config.yaml
n_layer: 9
d_model: 160
n_experts: 40
experts_per_token: 2
d_expert: 128
d_shared_expert: 0
activation: "silu"
moe_layers: [1, 2, 3, 4, 5, 6, 7, 8]
router_score: "softmax"
normalize_top_k: true
routed_scale: 1.41
balance_loss: 0.0194
balance_bias: false
init_std_router: 0.0364
lr_router: 0.00232
vocab_size: 16384
norm: "rmsnorm"
norm_eps: 1e-05
tie_embeddings: false
optimizer: "muon_variant"
lr: 0.00339
beta1: 0.9
grad_clip: 1.0
batch_tokens: 262144
seq_len: 512
train_tokens: 780100000
steps: 2976
dataset: "wikipedia_en"
Below are experts of layer 3 (counted from 0) of a mixture-of-experts language model. Rows are named router (the router's row for the expert), up (a neuron's input weights, with its number), down (a neuron's output weights, with its number) and show model dimensions 0-159. Each number is 128 + 24 x the weight over its row's rms, rounded and kept within 0 to 255. Numbers have three digits each.
Before each expert's rows: "raises" lists some tokens whose logits its average output raises strongly, later layers aside; "comes after" lists some tokens at least twice as common just before its tokens as in all text. This comes from a sample of Wikipedia text that the model never trained on. Tokens count by the router's weight.

# expert 37
raises: "8", "2", "9", "7", "11", "1"
comes after: "- ", "0", "1", "2", "3", "."
router:123091087157091129151095112128126137064134142148110173146139128150136134140118149087169118160104085118138097095108121160146116092129145121119091110147121124120091135114139098133098146161120139079129119128157124113136098150163118111117149111072178150119118156103112160171140116088088157161121137097139107150118150158097111106097168157146122151113124091097151120105098113113140105135121144125092107141129108133111157159154081099143151143102142115091153110119134159151141118151090116
up13:147104121133099110123157131137109186153109125075145125099158175098116125097157174141165120125110161153130126107135134120136124157123076144138125142150135105137105109132135121088157129136166115096133185096108135119103132144081157120112146153109142163120096137128152146120083159145116166118140108073158077137129132148100180110146113121167140102147119111117124102133132144145181128099159131169151149134111096101123142142167132104134122113129139160112154127087168133104150150170122124
down13:149146115126158098182105131120112097133159168164125136144142127149126189128125123152103128157089120137152163126103125113101110140171094138089138077100136133162098171150125114151123115116095088157153125116162125156116119133141116119131100100126107138148153181131121105141116116107166122128087110158090141154133128094110100099134120145098110160081112119174125111123099108059125152144118135148122108120114136147122149096096137145055137144110146106099127109116133117095110127122090104
up14:144120089124156149164119093120153167085165132115129103121108160144123130155103166121117106158112099133104076119143104130106137141112116154169104133129153134137115145093129093147135140123135117116166174157152147153119099108104140064121088166142106101108168074125083098154121092124086065145118131140126092124130141116127159104117138105142120095121152121133157129152181107136160117140096135158118157150145121109131148076124095146144115127126139146149107138143154134153158159160148143
down14:187157120135161174136144175117119155131156139151115105091141122117117120150126145111141123100107113121115079131091131144163139142143119116154164108132108122148115078124166146139148112119151071080094151137096102107107106105115173138143154123129149132152156119127124134044141143121099146132126094121133104156171127152115081153140098136147082136104133114121146156123116145128117109148159131147152107138129145098154118113132125092139154134076101146156148134118149170131088134094113080
up15:092095112159161100121103130105148122092147121111092122101098157156119126162179157158174148125161154171129075098112108157127109113131146183133128090121123125126101150087145147125117118112115120112126153088109124171130126090100136109170126133162150128173114132126128137142148124156163117141143137112097128139142153169136082147105156150154138149140100086122126138136174134159105089116099150115112146150140142105113135152131114141143085157156155123068111092110160124129130100138095126
down15:145132169132170163146172161106156114136110127132126104150145108112114160166092131061124137165140146085101111113077157138129162140090136115125167118169138132124147112151147109133126070148121135115118123123132119099184179093111116089163123155145112110122131180137134097135126131150100120144142139142121113118123137136118172129122134114099152123118121157152154130150084120125134135116135130087125077154063110148109120197139145165160139109118131135131113156131130109111145161149118142
up16:115125151117121112160171139152088139114110110200136148137143115134151094128103127140153144091133106129144172107113138150099092132132110144147146099128111123121152125135144136156160150135086145109148180116150135136100083110130116110188144098105136124125143113106143092125130161166144126148130138112136146115104146118171114177154084174121112092141189112147143122133173163143137175107108117129161120124168147159116142116146175092105132154144105129132162096163163126137151126131170134
down16:147165095159108063149130123173138134158153141121105139116188120100171129126145122162123129112155161150122123137138111113159159164155158130137101164142127130128110129139133116100150130127124118135152104099147157127119091156078143141124128145126084146110157095154160145122134079104107131113096146109132133103105074134139152105131161125136150122140124144168135148149156159074133097056137154170116125104106130134136151128131139104139137101120155103113145155135155143110159087123149190
up17:104111117126104103107134118142101135124122088183113093131116094123139127130140120123135099116129100118140111162113113144144142120109141142141144123107130116099118177130123099107116122105126155089099142133158114097129152125137169105116164088081146164151090142168152169112143138090126121105126129118106159093132106131147122133149122172152113156125094101128149148151184167098168135073140116172112146103144117125083129078146152125085127179134119142155120121104113195146170102126097120
down17:124156138094149184117159153135149109157120151115145157125145097092119116078117142143141078109159114160111127139070105122108114130146157113088180122102139089181141142123131153141131129144151109095148146100107112167144121166097139123126094078155149118074115108143137148105110162099148090163144127141155124120105117115132141155126153121142104094148158168168131114095108134128095134087117157134163126137127132139128124152161137119136103152080111090135120119146147095150134160127157102
up18:125106117159099081153106124113135129143102114124151116165123117111145098109106131107099128133159114110143112131130106127071135115112131126137110090116130128138116107074154130106117160161157082095120134106106112103152113124169084097111134132157126142124164118111121117123097082128129169167130153102096098117116129120070165119102121140139126135133102077164150149147174155072094060121091109137134124159141133149138147111151132164151096124105168126128110142154165166108109117130151097
down18:149144133179091147104127105137192128104119102166111135121105118111152101171137140133107102070156127141112143109143088091128123137137136156113108128132139149152101156159161123165132114138128156144127139113114129109102158145133185118110157125095150111102146131112155098112136128122158113138120139108130160150119112143124112119115110149148191118122192104165153088115102111158152112151124121104156106123179164123098141122069138124132111138166108137172085093118109092111126119137088145
up19:132142163128071076166093104119144122128133120173134161131176135098149130108127145148142094196125124134177152127131109156141107120150144112162071115150144112124123104132102141111134134093137149090138098119145105119157146176122149139133052126096153110151127088102149137123126140147098114156113148117110127162120141099140135116114123150137138124124157138130116113139100174119166143148099173124157095066116133138124151092143114138112188101118130148138145133125156134137118107109144094
down19:116142126124124153090142116128105166125144113123102121110115116132130080156121108116130123112101127112153128131136129130097138144068117118173152098113094082107108148156156087108117129143100133133154143158134146101137153129153125095123165088157126120092112170137144150164110132108123140108127185170152098092105133147090079123146133073090091131087090129110109157140123112138173107112121151149117101142126140125095091117077162141158123136128104147104145170107131190115136113151135109
up20:166123109153152098088127137149111125094117165132112129130137141110125104117120099124133130183132179093139144126169173151124178101140105166175086144112172093122102155098131170115115124080132102122126170088139166137120099151144121116166135135138149158185151122132136142136174099143157137089127113132168168120115120179094104102103121106119128132105150151136133131087182138126149113128118108153120120133148128112117137148115113109157146118124148111106141146122127136142160106115085085
down20:144132135112154146128085116138088183121152160105108113120123129123149107122163137136134137103109094134123109089104115060128149106158132150073125109144112170151165117169110148133121089125103150156153134125091096116153162115072093124109130120129131129094121145149123121102152122149115141162164124112060110179131146121126110151151115159118127084141092133125139114141126111117120134155110125130132132134096126128140179147132119175058138140079115151121111114154155162135119137082124128
up21:165138097188125092153084134136145154149147137088095148131132177123083120162109119134157106169124122117122133130144130096141137100070114134186127149116139154127126138147135137111086095101138182132154126065107136108150101129123102143073107117111118140130147158124127113103134119110084141118116064121114146129169131113146157126095133143151119141115110138113104092112122129127129119095111129120150102111146109164127123121133167072132101093104165115118135132127159127157091156089114139
down21:127116126159118132122179156117068134129144138151148124140127114127142130115118180108118099121117135084080132142121113129146147115113092120095141115141105150120137069145090108129109142086139137214128108119147155099130148118137164184133096144125123157135131146115117125151125103143144096146145148102125111130128105150185104113141089140113119127148068081114164131104141102141089152139149093129137161146099143141075118147137106143125160129159144150153138108141127149135151151096182146
up22:141139142159119099134088123128144162117109166151131144105120077117160114120113137112100135186095150129139123153166110155136139173109086116127121143144147182103088116144184146080158120151120133134121136114161127140107166151130112133166139161150132090156129146080104130101144126095100147107159144124133103154102125078115112144100090137091127142135064143139099120139170133131163153123106159129123085108131140113141164117150137074153128132123108146147126121103142146096119151146103159
down22:133110115124123150102149153075121123134117099126142145143152151168105090140121153102128103147093080145133140103190150121113108096161129119101163104112070109150135108131114143170112130136108138079094122175096104105134083120185134139153082118102161136134124135127119184121145088092119105134112169133126123101147120150116128147113164073108116159140149172077155163155097122135100133115123125131134122161094109104133120118130111128116088130080133120159136132128145118116131132120136109
up23:092091108135160068160124160155114116135129145144141111179107138168118091129146131135137112151129117148107105050149118179111124125164138113114143141084136116118129120122145094106143141098143129117152120133115124097157129138119114087151158162131160124127109172128136092077134161133142140131177104123136131161110142149076139073160124094137125147117121132101105154156159125135144135116118168066165121115133138134145100142097127154101152078104111136133115122110141102167145143117105149
down23:134139097101132147111105153107094110132141136152115144116102097117156133096140148139143143159119080095143162124169187163110112138120124155151140137080145152112163141134154145112122132109158105099117160098129145157151128125155122174097128103081122136157103149146128137139151103104143144146169126171113160108139176099154139153158091129124133192123064169118130129120153140130124120183120122174145108107076147136127106137105091135140110118110140106118178105114126135122117124121156158
up24:106146134139130131116121091124109120129151172114101141137058131116178087154181127119152152082115176122132098123138115126099124108181149126140143123094090112135139125142113113142128127111113109112112110138128093132117102151128126108126150126099130106097126119147110154124157111151135130137116075112099151129140182123120105104108126140136129146115095195144124117122113137143148136123158149154164166189126095118079143145104088099132169159142117117172091175115111105105109116121124075
down24:108132120148152134149148155099192103130091125161154105097122117103104112111118064138124128105131131115115061136168134102146159172076136135134134110157145130118160143119132131094141116107141109198120127118117168130142174108124140146146146131129136114164130153100099089138129103139104117109132141134125140093153128152156138173166112111113096114128143151134156111120114106145109201094125139117121114114140161156113122142128154147142159085081156121177124141137134109168134110118162127
up25:131127155141122130099111134146109099135084125111142159135136196113135131126124149111178135127132115162114083158124165148120108132106095135133080123103148096087113142107148097122182153117139158115146123122143084132111116125096065115126123137113130157140121126088168169154108128101134102119119094145125147135088173082128146164129111113130086140180185156115127146133124099091111097116109149114140111158142162126109137149171141137143111108136177151143138124116148118133146086102155148
down25:150177087094134167133136152158104115164123147115150139112134123155116105116078149138105162146121158122112140105152186167135131145131138129144123140103110104115130134162105158095119113163120126130124143095123098123151117139165186133166105117150134139129123166110136153142116139116102141102158137132108116146135163092145170120090169143152136154125101169125150093113117097130120147132115146116129098172160099099150170138106121134148117179152142091130197119100119121160123120167096082

# expert 19
raises: "0 ", "0", "3", "1 ", "3 ", "MPC "
comes after: ", ", "(", "in ", "–", "the ", "In "
router:130155077103073188106147115098131125152140136139135142106136088157148168169101125113128146125137130114113118126139131131165104149122108138115113120135138129136125100134129109113134124140136131109096138135145106157107101081118169147136087112192172110140133159109131170127134153173199136137181142161147131126094156087123156143157148145112136100143079143167147121125164126165095138119137137140124114159137123147136130103139109112093104122130114178078118132130149110155085155126107107
up5:107125090130119129158111138098141143207121149150119127134102105165146128122131108113102085183149145118117130132103085145180159098101093121154149139147147149137146120171124112109115099119160104123135141087126141149152118135145112111114165122118165097104107122118137068104128120105138113090134118089128048138147088139160134164130105139101114136101124096128112104131134125132108095122110094130148150112169134116130112135160146123109134062162154149111158118126134158150111083123122132
down5:138106135159129129118168088120097097112138102106080100126132152160140140119118136159139150111140124125113124107137093107152141125088105151125123074110123094121105130135120119135152140108106167105098134114142173114127116118115154127165090124109145121151124159119121145136118158154185117142095177088157139093148117106155123176078120140143175073137148116099140116167108133146167107092187139147143088108112109170122161115153151095145124142092089110126114128152131108127143163124129095
up6:129170132124104155129106154168144113157076180128113149111139096132115134102150122112121155105126122121120122105089118103126127142109100146135122131186147099134143141115176115119125168133132167100116138152148113134143122131091064140122104142176144113085109110093101115134125117114143105097130094132144118134105149151140161108122134142105205142143130121117087136124128151119095179085085107125140137120142158174082134132107152136180141133145157096099123128140113142119159140113135186
down6:136134104153157134128115139123120120125129132102147157153115140143149164102102100155136133120170082047125120119107122167168151156114090137123128138136123186153121097152119126126179168125173131117091138120113116105134114115118110123129144119105152164112105118112099128154149114134150101124115130113144152158085130112144149103171105111142102156121106088130128130159178097106164140143123089106128111144107100140089178113119179146121179146149103089132130121167142091115160109120123091
up7:097111137128157120183113168117161168157110088129071125138102112155088128142099105161117134161149138113088114089119113146142131160158126141101181109123126133123166173121148116142154185122124090099127098139115117103135131118153132149143168143127121111124127082148096135126169135143099088125104115138103138074088099123140133116139145119129099165136062102173124086121144138109120123120127118125100131115082115138158130154121139149104079155144154112144106098129159100113127127122131140
down7:139118113131173092122101123115140113149146100100125151129131120141118111143090102146122152100154124122091108112125164123107136179129154169109109147126148086128157173147092144125092155139118149112147109094078125067106134153089130108149141115120119115157177129158084135132146084076168104139120138147128157149103143117095129144154138162116166161092124088109126116130100099111144141121145149118137099102123128137163158128140133087125148185137144164130103142145105087159121138082109112
up8:122109118112104095178106086131135148124118127164110086101117103145162095138100155151090072153116134162160101166144100153143146145130159125154111133135137114144141151116079099082159116083141086108125132124130076135112111133146112140173147163161161129150169113095109130078127139135164127190115132099126124132122097128121148144155107124107094130125096105144115153114144130160095129172083136118123157153125133082107119133131136131130134091176166123136110133138123115094135121128144144
down8:113133135104124103129103085109119086078156184154128126117130126137128091147126094089118152162157164133117140153109140123117129134199062130141127141177132104086115129125136136154142144142152142135124132132115142120166193133124109096115116131109120109152131101158102131116143117162070132079108132136131117137146072121098148126092176131098114093125177105139135121136136172124137127105165150097103129127105149140098117116144139137134152115110125077134134158110102145126128138081153102
up9:183137108180142162104095104154095125097087119133147135191134112127138156131125128119115114133161108152144119154126119124155095096086119135137161086141094124092133136153164167093185142183137087093144161137150121149135128138107137106123121137152127103138126099132160161103108147128145139103132139118145134097125123107084142121120134128111127169098137116114119164135143137063089122080128151139124144130106167154080109126144111171147157149133111170141135145100116111160142139127153120
down9:123140143130110112140123107099132120152117112064134173094125156142153155114131109133161145125108115135085138096163164161166117125125105094120153178127139156130129128119137154097104125121104104171105099135092145149135101136105148136141121177147146156155141153103121160122124184112130140099140142140121100126094080085137087153142121116089135145123098119149101155110039130127109127129135129104098126124147139137113120117131077151121203118141111150133122119142155117174108140102132151
up10:161113155147089120127104120133138123108141121114127131137141076132177129130091112196146127128099118131157152107143140121115140112139122100147107144142089127131140152128119109116141134092132127096153135085088123153079160158152119138146098095107155148122117128108135108133144082125136125122135156107097108105114140125141151136150128120126194099122119115114096125152104189134120117126084143166150158104169104121117122196155116123154122122179138142168121169089145138181129175138167148
down10:133136158145157130113152156073089102088084155146144124125118116120140155146116118124134097084141174107118118135186117141153106109164153148130156146113149110130128134143140183097111107128109127112082155147171117103148147141126143125108116164128127131129133134122147155127100139155102106105122110123121111124130160100140061134105100120148144124126100104123162171136130122080123192113138118134144145139150115152143155095146173110123102131166123137131132129154092167104070080164146093
up11:153134123133124116103132131117159171096106089125117149132085167162122112165194147147167116179101127150123150151120120095163122150151160158080124111126119138119108157146152124115146102109138108122119151126117135137114137142102134139084122125172105103123129082115118134130143156121144101124128101123156096106193144163155158107109113151129111126075132150145121116147113121129150150128157090175086113133130151146129097121099104144115104103108137205135123137091126098137133168138150173
down11:134106111141082130133156100094139141139111139158161099159160138158148171103114102172127175142145129136160112093144171138123111128099113154126176129151062112104140105131175141116122105116166132123120169083169159147114133130171150146145148134117135103084163099121113127105155136121126138103166097113107172097092119083110109133143100143147118122136144119135124126105127142149121143105160097138131108160108115103153131138151109150145100120135117048099115156167154122130118138109123127
up12:159098133141112082129122107112123137146120171142107159151109120131144100133146141134106129133106148096101126120116082123179110120104141133128181100158121129148143157120127128088129123152079117133085135092105110166168112081133156130109128138169150188112110153119122143112141136181087119144112114150130098122128115156086106113162116084102146136126104131134110122179151153101152095128122186117147147099157126143162147120101135144129137101118126094124114089098160190120140099155129121
down12:129130131140098128138153154142115134147108148147105126130096117111115106134138128108172104104146169167100088118123154167134127161146134122125138131141117112171115113139127158124124120151129116106077123115118084115103135098124127153128149169125131104151165140202134158129103118125063138162086110093124158130129125116111117120138142085123157163137107078154130159120143148149114122104104105113127119117105120163148087072138122143090121095143101109084132097121114193099121081167144159
up13:123144120158081123123135116143128150142098139176121184165134101165101111138198193124137153102145134167136118151080140147117088144113152150161105118133109152146129091191151128116115119124123118115133145140109157132146095122116113197144146126140076139133119118144108144114162135141099141115089149138130124125129112188129089133154121168156157100132138117120126116144123140167104146151106100124108107133137157119150163139133120133146137188111108149139112145118147109119113149157158170
down13:164089096162138120121127135130128094182126131080115123135139160100129133110130140106113060145130176145166096093144147099123127122092111142101119104114150146109139106176131199124156125121121138125146146135108157170126120153083105164101098143144117123092136104145159110125133133140109146104131091128103146108141131149127155149127117131096114102153153139142109095127087145134123114161134122125145114145118140088081122089118183098138068106093153130103127138128105113122112181144135095
up14:109133126145128113114120145109126139157141144108148097157125111111101098132139122114178124160150145122123104105095157108118140134092132122108188159129103148098122168131105136162111184158109154107114147141133124070136123144174086109113117110125081192172140146167099125122150143111117142127111140119140145177126128121113103093139090139118096110140063116125113098160136131137115167135106126110148094132110155160165096134114082069113146112071120136109157121133135146139118119112118132
down14:142143124160126149095142151129152155113120162118141160112129143121150130091127134190102145132148129126082095119103062099127143116129095140132116128109107168136138136161111151119081127128130162144141150140125125167116147111108144139144144130157135118116117167105124130137087152136062113128158106145097143104144103157109084157168161144126109186124071054127141127151130154146129110138162117117097156145108173115121141136159091077138134154123115130153110123127142145141149155154152148
up15:187148143129085146143112146162119116139145123145129132141139097079135142114145132101159150099119075159104058066086112127155152124144136124136139059105106150139105118165143112120123144150112124107129148144161158145145139158108127135092151129137175117118149132097146082082141141113162107123125113103133116127118155101131128136116164117103187105179131109101133122115133151130090146125081095123112121131129127120127151124169111140114137130098125120110127117091119142106170180150148117
down15:106124109129132142118159113118152065109095120129119116143151130136143108118132096134120116163143151125116046174087134096156085137102137071099129140114124146113154097114100112136119142094130127146120113148157113152112118114192114149156097142133129161156106153130124148121127142089140127139109108080095106104138161146096151131161131174125107124132129182133085109130123112102118118108146081109156106160104151115091102136123146103138158152108109138083103135133142086128148178146127136
up16:130142101129128115149136119144134143116147114122137128127090156136141099122116111113116144125061140100130093133130089156149133094132098107141115089190105103092091105152110137095154157140112097138148097120133125111117105144126136115090150159125163083105102109127137115113145114167136163128110079098140103135144146132101123130173146084147114120106127092142138127126146166146099114130101131166123130168089157096106143094134128154162154149166142131139100151113120110146051119068172135
down16:158140157152116115152114138107152125114129105071141187135133097127157151114130089109099109113128145111079158149136121094141188135155075145123141132128117148150111123119152162137098146183137163119112125134126131124110133128124134125114136115155151098112152150046139127156119119134123101114136103125126182127164156125107153098135119114092100115122120079127176144143131114102069106154149091119113159174157118149116143117116136100123134130129149124063141126112136161124125110174125148
up17:148108141101090132141150104118092156120157095128111144131136125147137115150151146108121152128123131156170095115150122181130115091124147164119110155134154168143107162111098131112154161152120117122104158094166118123141135174117168112101081125118122156110097124103204164179145086089152140155158052134109115117136109142153141117112091101146123128114144082128130129173144154123125165073113143138112093103118139143146141143144105142158123133130097152109113125106139101124114135128123140
down17:118147153137145108103117134123124121113140105117118117152162113140119132172091164126124117144108136114121127169110143173104089139134105081124146127117145078114153124121124150152121107157124150091127114067151129124086128073109154136137066141149146073168147142124096102166135107099125171154135152142125152153153119170112125116099100125115129122128178108144138141130142118143126097123128144148090111185138106143156081139120136117110133143194132142092133107090126076122132138124088099

# expert 22
raises: ". ", ".", ".)", "\n\n", ".\" ", ".) "
comes after: "201", "200", "202", "199", "198", "197"
router:110143152163113137126101104118123126097150151122129130107153072159144152141149109139087165127115094139105119135107156132131137091104119093152113103168107128173113110140153099156135140147138126106137135150129087143137176127134141104096181138182140170139158136092139158106147141165112146118139131138138154190118104125089120102123136177117132093141126104071111127123101149130139127146130160161116118155144148096147112106137136114112130108121142129116082144094115182122169138111176184
up12:100096133118135118178108088137153157165103082113119137142113086135126083116123102098108166165117105122103136085077116149125129156120123120132157132122154143125107110133140110135089111118166123102141122143165129137096150104119130064088108097092122153125093099125129115139135150118136159122118102165155103132160103080126104129123081172096136140138116091185143151159148137148145132102105121118104106120130121153155143150148141112113120113115189169100153121127105146139179111128107134
down12:098115158075121136133115126132121133107179149175146143116124154104119098145128132125130089140127123134113140123115119124158131170135123123121116148095114108171113115106096154124123114108125170119088147153139093132111184130134165101122118167129127062127131140143108107125097110123164153171125117149145148161140095145118128104151101140178059130131149137112101083147113129099145129125153163108106112148125135144133089145162128132137067152115147131168149134190114138129091103146160084
up13:158115117179104083131129151182079103146134105163122137101146140157130154148186156147137113139116145151158147120113125110148124069172144108126155116129127158093135099126113087114128115124126134101114124077136132085134120176160161108134149142076159097131120151102126140150119107141115148172126104100115111165153146123119151111115106115124093120109092116083139144112142174114122171149130116140107117121142164145136146140140148148135142141122156170182119116131154164132170137117170131
down13:117088131155133080115129107152117140136130135113140125155081162140114142168121150129122123065126170135182144135161120118114125127102121128160143149125092136151144107147159099133145134100127142125164100139110093106133117125151113137117092172142170110114135151126121148144144136121144088116118129107077176107128134103146156126125150130142109099114114143166124127091156128082146081183099121101135116108126147132145151167169174113123131159092100139155132092186110088087138170144126129
up14:132102134163067092112130148089119122163142151076145160104137121125186109127137143144118117107131117134130117095134166145161108107140124135164119108132121102119109148111116146113118173175156144098104088095101119149131119097082107158116103139134144080073110071149131157067161090133104105132138100162156143121114110120153160126142134124136094092108115107139111122155122100109107133095132107109129124104100123124147146111188158111140126127135148132118114156134146140077097114133120120
down14:111159121165112138089126118135127121122127120177122104071125085121137108125117154126148133144163122129167114113105086130156135088105149136136125127148124148099140118115101111128132155077061099083151129106138137115138175148140127124139116148143127121122113122173131080121139134131087118101114099093172175171110095125115097182137094113122128111115134157120135156123098118149138132159147146115118133156115149136116126102136128160098166164109101111106124127147106062176179128169135134
up15:130116087163125152140153116094126106155140126122115137155143128173139085149112107123124123134126099113143136126150100137135116160134097139116161159158141118121141114076161148142169132108164150129169148131110143132103173137110125091108128152107166143122152116109080094109161127125078156154126127110126145120159149166176116134145130064146127122122083116059120177140150154122166115115111123147078108123160148150097129108135116143133149110142142097085103095124157170134104144099146150
down15:075113105080114160120102107178080126125145097122163135139095144145126109156084095168076086127130152099119153143136131111135176117126122174095147157121131152099126149096098108163114164151125110101084147091131154184133122097181115156128111124136102148153130157125099135112123156111167102127140112128098153147126121136146117136135141112137124147102114131154111156151143109133099128130137127133162147126110145124162137117138142123123132179109117115060100146068146151144134133115146132
up16:149115120109120154168102137109113120131130090101120132135134131097130098100153129125090167105096141160134098128128105129121103156119118162072129125143114125149139152159146132133122115152127093115168167096135127164146121164152105132151130075135101147124137159117164105121116143167075111164161097124087119148134125148186072118086119171122115120106119120111065109144102119124121132115170152114103143130150144114127139141157159114080131111134146130124118121093172130083112169123145179
down16:147153122120148141147110118160148170181113129131091167138149140078168127136137146129062149113140161126144123131155155108136155144141107129114146181168136110108100124138157159110122105178125102119159118160078126101103086142103146125142098069094153105117113114090117166123143131076143134102110136154103091107133093105122114111130134166134116139160114128111147142120159139148145153119117114122127174073137162125098122149117151130129129127129140153098101142093149142173093127142126150
up17:114190117110165141094120157130125075119147122131082167133086142152130116135113098124123146114106104151129090127120110125141111141105092143097103147126112177120125113112125115165144198129131117077149165153135117118120097118103117120146147169076136128112158147149135124109099112115150160122143144114121133156141117138089118123151141121131128133118116180134092110164136133132123105096135125130064157159108073109120105112153081119176134151180136121144139101096123129133110150133181129
down17:132145119161101130170087151148121104121121121155105125106053114100094098100167103072134106141147186160112152135103106103096119109153106123081126150115165132159117134103139145121105128164128118121126110154078134132110123174067098093170152159123132128135149119091111141143134141156121138142113115105129118128109153107144163112160156107126119124091084136157144122138136143148127136137132142125125143082135113130141102110112145157151171135087116160166110120147179129161094133115130144
up18:126153110122131103148128134129115124143082117126119144130144129145132125116144172087125106149092120138122116090165120132142135154158098128153115120114170102076095132134109129148138133154143147069113159156113124102161171158113165108092128116147144150144086147091086118113153148185172117131107118119069144119158097089070205161134117105171084125120117129156139097103135116145117151162130112151120133101111134126135145091095111117143119082129158133123132127152132131114107132135121147
down18:127097076089156095157124121097114149149082095130152180123149123146104080160109163109124132152116125133130124101143075142134073139133134114130096120120115117095114109153138098074121168087115134136100119130111095103126079135149145141137123060151124094121139110129119144105137111116122118122147126101113125136167147099171101132109127130100110119103127180108157143138161143161126141135111111097152125146147127137080129156141124139114102109113173103117164140097135077099123145165120161
up19:135147130137150150135163114143112134114114115122149060170153124168133127172108155142095151106125157147151140099140117164161105138121108127153134104108131123059147145110110137135134122131175187128141138139162120099107145097114137131159130172148122102145166126135120125113184134128136111134140167084101144124107129117133171147103123125137142138151109097131099120161138133142128123138114094162161124142194148136113088103154108128137131153142133147202112162169154180154125122147124125
down19:160107151124159135138124159119109179171151129126156104140142134118127090144094117129133160107125114151129147102118099191122108166143145125103131171140148174126053139088103120132115124138164147141159137089092142110105114152087139112123143189144113130106122105138120166138103106124123089120127145159134119148185167103112151114118166092113157122105114137130137120110131108175118116126142187141122130106126126119155140118128123104110143141107133093160121146152149071111100083150146135
up20:129149158140131146164109130141155182113125139168169122117135137137112126136134163105143145128119093175173103127165139150147105131116149138129123109163130135191137146103110125132170127113099104159109141092164151137163148154140137094089118122112125118108138115112099128108136130131118104117132144128160112158150088129131130178138155142155089152100137123113104181117188158107177124121132113165138129174148133149161105082159139178109145118151108132144080153089117157113126155164131131
down20:098157118128095115082120118122142153162096152170166122175142093139069148127130122126141142177151114075101139157105132128120169119144143140106131122131122123119119118128114141090127178127156115140099131124112115079126148117156133167125186092159128130145152129166105119134136102116128126130143123162147122140118100177109170115107120127096094137144101130141162131106134112202090138134115130143163110139133088115086191126123139103104155121100132139109110123123143140114131077169137109
up21:105097124119081151185065128114123148164163164145114129100151128144145119143101143132133130109111162150151103137154114139157144130095107142128159111085120168103119121152143110128166139124136124139143135116171127169120111173118124086136142158125161150116154137107121118149128126089147143148130107167097098114154162146139124109133151103154141128121143157122117129202097150174127153134136115104109127134133102124127102151167151151118142097171189147177095128094120091165142126119142098
down21:142155114116133127090130138083146123099147128076116146122089103101146174143144094130128114134103111114119154080148151140140143123128164132130155137119133091157101072129108171136141142162114144094127170115134124190115145130147144125140159142155124163150125091108111124136123147118104156115187118153139147102095135150160128069148142111103145131110132137126109136131126080078185136133087123078161097127106159162119127107170139171125134108146135148110125139119110158121125091102133158
up22:111114110155114117118161155142165123112114138119112159113103170137171115120145160135119185149114157120099139122057115189112125139140130111143126114180102115135133144115114098149135121138145122136140118090105089133149148102085097140124115116091101092150145107084119131084143170129175120118113107103148132168125151155109103196100139147114133099119098115139141172109105173122163174110160118131121149144127112139104117116132104108089125154120122154144121149103107099118137170127103146
down22:117169092141133159121134179153137189154102159139168147135145129138127173131160128157152120118158140093111136111155148147130174078128129118148136084100111122122137114108139120143129161099154111158132121148126127143118111149174105084125136100144144104102131132147153118106126102141123106132138122066145125141106075159164090084109098137155114157139108088145133108093138150149131145124128132183091112131134072120134105109105125153134147112153180186131151139143106147135135130146120111
up23:134156118114099118157135121151154112143134135107083125148166138131143134119149110136092113122119163137164132130159140045136119103127092117149121136128162112105117092121133129144178163080157113138123133114073151138164133128070151078142144137113135156109144157093138098082109103130117170139109103109150146121123153157145116131121118175135131101126097124155130107141137128125156103105140110144117126121122102129158179149097124093065106098153136143121152112155157120131113099072146158
down23:142126142125157159106116118130131148146093131087084117117116130111103110125145056149168155164099142134140118055102124119092173133159149165149100107113117139094138165125135133149171087171157146122136143117158166128088120131142121104114146168081127128135100166148121132145142156145152124123122104123106158107120163125130152171138129143127146131107111137123127164149115112190086143134142122154191153165092126148145134153144116155162140130117121137145158117135136102161135120141164137
up24:128171168126103136143128096114138113123174127137119117123086130127164122115136130102160144144105170119158085112158124133110113140107104109132141077110134140095151109138162108129170104145106099107099159101149103184120144130127166130149130131113129135117129172087080143123100138115079107153131094113163119086142127178113116138155149122147154120089103152076123115115109079138144136086127136133083115136137158113102129080129128152090103104133149147111151130132120119147153135127198143
down24:164135104125127058166139119145133109115128148113123138103119145177112118140104120143135128136188131151130165142110139134113102099149156092130124141134136118109124151160113146133093152128123122172142113093112076113161146207141117131117143120147126094152107104114105091133141117108132120156114140126102108085098166126168092124118104126131143148131136095131126139132120167126128146124119106134186109151090120179167137091143143136062121132165141108094117097144132135118113068126096154